From a checkpoint of a small mixture-of-experts model trained on Wikipedia.
Size: 13 layers, width 320, vocabulary 8192, 64.5M parameters.
Experts: 16 experts in each of 12 layers, 432 tanh GELU neurons an expert, 1 pick a token, a sigmoid router.
Training: a variant of SOAP for the experts, 458M tokens.
Below are experts of layer 3 (counted from 0) of a mixture-of-experts language model. Rows are named router (the router's row for the expert), up (a neuron's input weights, with its number), down (a neuron's output weights, with its number) and show model dimensions 160-239. Each number is 500 + 50 x the weight over its row's rms, rounded and kept within 0 to 999. Numbers have three digits each.
After each expert's rows: a language model's description of what the expert responds to. This comes from a sample of Wikipedia text that the model never trained on.

# expert 12
router:461524531480553521447467513434480482388511522485487484496534505547519575554560491490533494511588384488450435528502472503414502494473494509547488499542433350472505473499391516490569529462462396404457523640466482414454525489493415446423520524
up0:569515433474479467585604475479590491501521465517524446544473506435555424493567492528524549490498491518451580557526493580462444507491539546538468555471451460395472489528480406389546411482511634520512469528516494464457498532554490500479526468
down0:522519598482408556632455537420521424518424459524556548472482614480496498479476519528400452474517453516537495534524525495377607520406525460484420527563497514456502506555461508439511540495400412500462469415507462529544590583537598500416493553
Opening parentheses. Opening parenthesis after a title or name, introducing birth dates, disambiguators, pronunciations or IUCN status, plus subscript and bracket openers.

# expert 10
router:553451587470585522444539450420493495420390582500538492503580605499457506500508515542448541467532537530467619555479426497550395471536485419530539459554446503473524490492571514471526488495452465495464479480437519492509493480559473521481441581
up0:485504605520433491608552463565545420527445534506620453550528457532547454540490569504495550402466481484572568542531482545558484459454373579558488551587517507475465516515507402546484596494423539549450477491576438462419531504519448554544502425
down0:420556492516572536544425520613438564507480454441461540545571532516542510603495543530485593567463461444535515572475487592575488544505449482520470500526494463527491565393419484595469639459430533511523401559544455456506575428543476535475483493
Verb suffixes, word middles. Inflectional endings like ed and ing after verb stems (renewed, reversed, retained) and inner pieces of names and words (Franz, Rockhampton).

# expert 4
router:550502553444471478494615478463577550439498490522459441557502631471530577407561422504481494492536451532453518515513465406532536541440493439517593485476368551535487576506447539488618506515517434566524493455483396501525418532473510419447585486
up0:475531556528550471484443463444443490560413560481378433583528491529494500501587535399485488515466554630428524539567584440535489439527442506545602506542534507493556546526445455511526458487481565365501414480439508499456398519483444671455553556
down0:432483477492498554537527592436557518534544502432554562569515510528484555453476392544432386474404474459463536467471542502488553498419469469422501525495580580458556486496457499515436410494475547447506576545502622484450533544557589493488383497
Infobox field labels. Line breaks, equals signs and field names in infoboxes and taxonomy lists, such as Family, Order, Genus, Website, Services.

# expert 7
router:497405491480535468534493460501504477422482543600499544469512442526449613582479434525529462516507348486529549574543518469432491526322528364547506464518514546538534459445471452465449470517523505460428532638514515568482421524461455520562558593
up0:548570530425465517503455366633438529495461497521499501562503555427494403438512510400459567477498493444485542484468590527561563529534464428440595465479508534453524521454497555516522486564464461493504555590505519468511585497522483523474415515
down0:549456488614558477481467605500497453430389631549480458489510464564584517545490423582511445500447473512459492489542573483514560542502503411474497522497495549493420525498590493454552486475511422515530480457468453505475339477427512497467492450
Articles and line breaks. Determiners starting a noun phrase, mainly the, a, The, an, its, plus line breaks and == section-heading markers.

# expert 14
router:452541517500463464454551495447543463545536526527566480545513489508452521584480502585485547451470440502515481539475496407465437409523514407526488430521514478504542501536539471508415484472485508509563478493423549583465547561504435408502403501
up0:582564451547511501504507573511520495585504630513379437431491442559430478473472533433500414517493470518526558640479497562570484480522555541562553517571485602493560483481478397426427462563528552518480510469500491482564435495499419504522491540
down0:468522624572539583561478454470475571513490464502522433477566485452443444461439534566470583528500432487547484489466505498535563613527561490617399455538469458504477442520497529502480506529513449489426494561494532506533454545483391598484470543
Adjectives and verbs after articles. Common adjectives, comparatives and verbs right after the, a or a subject, such as other, more, larger, known, managed.

# expert 3
router:508494472544471496403588479512535552499507572561507496489543566516512357473455503501585473476588472483496477539646433511386412538500513515474545495679497472432597494494464457529417550516538436526580447581463459520487489518559330491489439540
up0:476467581468441516402432530455480506581472527401508449488506597594491457462530502522546464489444516470510563533506480430585512499501483444516541431577547469495455514478456532505525482403474504584445578432500509482488475533495508485379508505
down0:467534458501534458507457476543505466565486518622455571526511505579560551492512448464507410584534490508463487568502500525546452597461491482546515587511406502572535526435521508484447388509570466462534480542493503563551581508446495506595571511
Name-initial fragments. First word pieces of personal and place names, often after commas or table pipes: Al, Hu(go), Ka(huta), Brad(en).

# expert 1
router:519505577540430482437503410567490553485503526529485606527542535459566465488506549538517536506470535532456543438513476482507499534473457605453602443549472581550488484505565562486394524492522479491608522443503492486501484508506461529502510484
up0:455535585504520472454508445442555563461543579450483509496624537485483515486483508533510477550571517563566485473479452472626437477470479440443426589512615534487557508441434602439488488539462513516520518448508545548519512537516410504520523550
down0:504501437486474559513482545526578530515490563537490521447482545589500515493441498560518478595532537459496514480567486513549522485582483488529527477489485461511494519550459426532569510554417522492527443583523553521543491530448487436450392483
Media work nouns. Nouns naming creative works and their reception, often after "the" or in section headers: film, album, series, gameplay, Reception.

# expert 0
router:434489484438443510441571511545466502456573514564493536454510546491508571468469454522518529545530497431505500564525463486510489441447397407535580492510488463495523475449465491467496485490479403516500511556525494521500466496503350491613516503
up0:529500518561489453521394465524372576543525502545484502540543462522549500459518508469560516572400546446501531516455477480414499525540565449477574493474565504574495464517473529436430588485555533449511446439506537515538473385564544541532474514
down0:554444455482500608510562387566483396529563396431507474558520419477480502437501520411477576518426510558582448522474531564525481559547462563559519508543469499498516401541600471527562581572495491516544540486486467458476471501425524442483573425
Word-final pieces, taxonomy colons. Word-ending pieces of names and words (os, ers, vers, ton) and the colon after Species in taxonomy lists, plus of.

# expert 15
router:444486518442458541441533503428492523448554565634490450423525492508423347567449517503435386497517494516534504643463497476418523411478527381503451382445513428439479436485524439451466541478437475460519491541525511377434493469528356486508593535
up0:481502552604459465491525476425541460542518498564441584557552553549367467498502524530465507471494554472424395460541413533578551522419534456471507500478479504473504484400535476428528459518586423542468516505481480500564480524446409457506518431
down0:579509432446416435402549551422520484490543500503476455490569516522433497440554499627548488416449476497433490437416570539521456544464541489465460484507461531489433544412504441471492420486535435527478555501543462507525504462450474358580516480
Word-final letter pieces. Short word-ending or mid-word letter pieces, mostly vowel endings like e, le, re, ine, ette, in names and ordinary words.

# expert 9
router:544462502488578562514480493598543514389397485462566469484579494555556480532521420506562391487588443498544476573524482539389586457435492437552468456498557501500496482501450520520396439487511491466522532506489496606459536511548459399516413520
up0:485463549447447492396532556486525557494593518481465518495531555565585520505565455577407406504544433483564492560501483543485504424491480419493427484441408433432408477420551472485413451461540466586494533560473461463417562578502470514447508488
down0:596515623493562402468509473550554490458467433551436453496547471496545424502529553485439480384520477465422462472537543476461451469558512457417499503529507492470463481578537455462503585429538490464560567622576440530559465525477497438449422493
Possessive and non-Latin pieces. Apostrophes and s in possessives like Bolton's or it's, suffixes like ic and ian, and bytes of Thai or accented characters.

# expert 8
router:510499511528440477550449481579505482526621504578445602439505507524549572576538482466504481561594441458521494551499480515479475451427552489591508517536547534462545452453560573490522484520596482389463538597483484489508481462501450429585530513
up0:455455549541560363544493444486655507458452459626498550514474471454604550624517436510461491495522460448472520454457519579548513495545516600475370556562482474454585421545463444461514499440431528440545481540512490391455516473526432516590484509
down0:521431322501382590504477494379458457545545516437438468508639527461454544480446559510514552525404514514468504489473497488460434489547490395456501606509428464563492514514502456520493480623530508521411469552485540547572399532540481491429492537
Sentence-final punctuation. Periods ending sentences, plus periods in abbreviations (U.S., V.), question and exclamation marks, and closing == of section headings.

# expert 11
router:531434490528454506561499490547514494465605535458485439519613511522465475459490496528556449510564497526504510622578474475580508352473491423577497492540436451557535468526458487551538479447463499424480504571362483445537522514470440423490547477
up0:531440515479489564521597437503469597448434484460468509514493518455551511467475497462497508517517482504461453427543443542452543529580414445554496532507465447538461519502505498450404521555510468502513580508600483506476494511506547514434445550
down0:418396536491457473461580567452493583517529442485537494448501494486487432577435444479449498570472482525458537475528528446488488479457566539533416413465526487502516462489514474524422464594518542428404517498447589520548526506557511473533528475
Digits in numbers. Single digits inside numbers such as coordinates, dates, scores, chemical formulas and statistics, e.g. 51°31′, 2024, 10.11.

# expert 13
router:463481492375529502454514428530498529531426494532406504464511524463450482517538556534461543545571458520486457532495474409458394541427551570500435496546516462441519469457481460500506481526588402432413529590423506474465386510520375551526570518
up0:478464474550511549507456493504523491535532514476540495455454424560400451440481536565534589551561534533488482479512462570562503470567465470431583499526413425486422519436555479515552573490600502487532483382507527384505480581475540506490564503
down0:542479508508593551540501500370486445507463542517517437497653468416555534514493418482489481478480463517427549558580544462490597599517540508559463447528523469603584452403454512553544522460507463581462489533469532499565613578360453556488605477
Prepositions. Prepositions after verbs or nouns, especially in, to, on, from, by, at, of, as in "station in Tokyo" or "in 2007".

# expert 6
router:544545617450409530584522442550539545439528523506522521544507503491541553425518510544540565496560474510461539585471495485428528435487505450449544405494515527433459480479504586507489483520469501541494465482513465539427409507499510555457445520
up0:523508521392532539570559536539554521480437520433496485481453485454464497466509398490453443523520478505539518568526510490444498368503435554533602577520476515554499567484498556491447487387419543503535455542512517492595480523527573475503536509
down0:591535446479531502480495467477375524532515451428465528538569531556477532570568390502532540524474583520531463432584400488478424400379494601517424527418496563544526525561464457555456455566502504543543475489372451534479504537559549545430536454
Digits in years, numbers. Single digits inside years and numbers in tables and prose, such as the 1 in 2010 or 2017, plus some mid-word pieces.

# expert 2
router:441456515534407469545449411476517459537504500504449607446483484564454565548542511506520480450568469460410515525517516474382494486458643558502425476544550477390489429390584552534486474475565516432445481528486504423552554509485476448572558518
up0:544525432437490605427515498526513458464507502515619401472521621453455437545509554509553446440505483549545545478493500522395424583480512550507509581509520437599527520497498546561529409556451506515453462532447444536556549514468421484551586473
down0:565480478413447482503542459532567534508486449451546461485495505543542497477578558499582491536473564460441523471555433498503463565499500569484477521549398466505560555539475455517521477538503497505458503639491532545474489530462533534591490484
Commas and conjunctions. Commas, dashes, and, ampersands and similar list or clause separators, especially commas after goal minutes in football match scorer lists.

# expert 5
router:457519509447572439560493440501480521558595534493410592440518573547483575589566528504467601512584425487530484512514511535423515543358537478591508509510512463476472443526436562394473523522504415493431540620489510512536515465528471399536552519
up0:460540430514489386435459481663520426537598577590489524562565450611475511473556524569456465482571468538492495543506493422425459437440503554531510522536581507463554503401447393476456504546448496613493524448520458524520517570469461503653499514
down0:427556549532522493514446529482425476500523424480575457460487494572487538445540493463467634548543430432468491500488518560524446497506429555519505529507500523485493464467486453548406496497525485442533518611515560636502535492456511500504520515
Table cell separators. Pipe characters and markdown divider rows separating cells in tables of sports results, election votes and lists, plus some semicolons.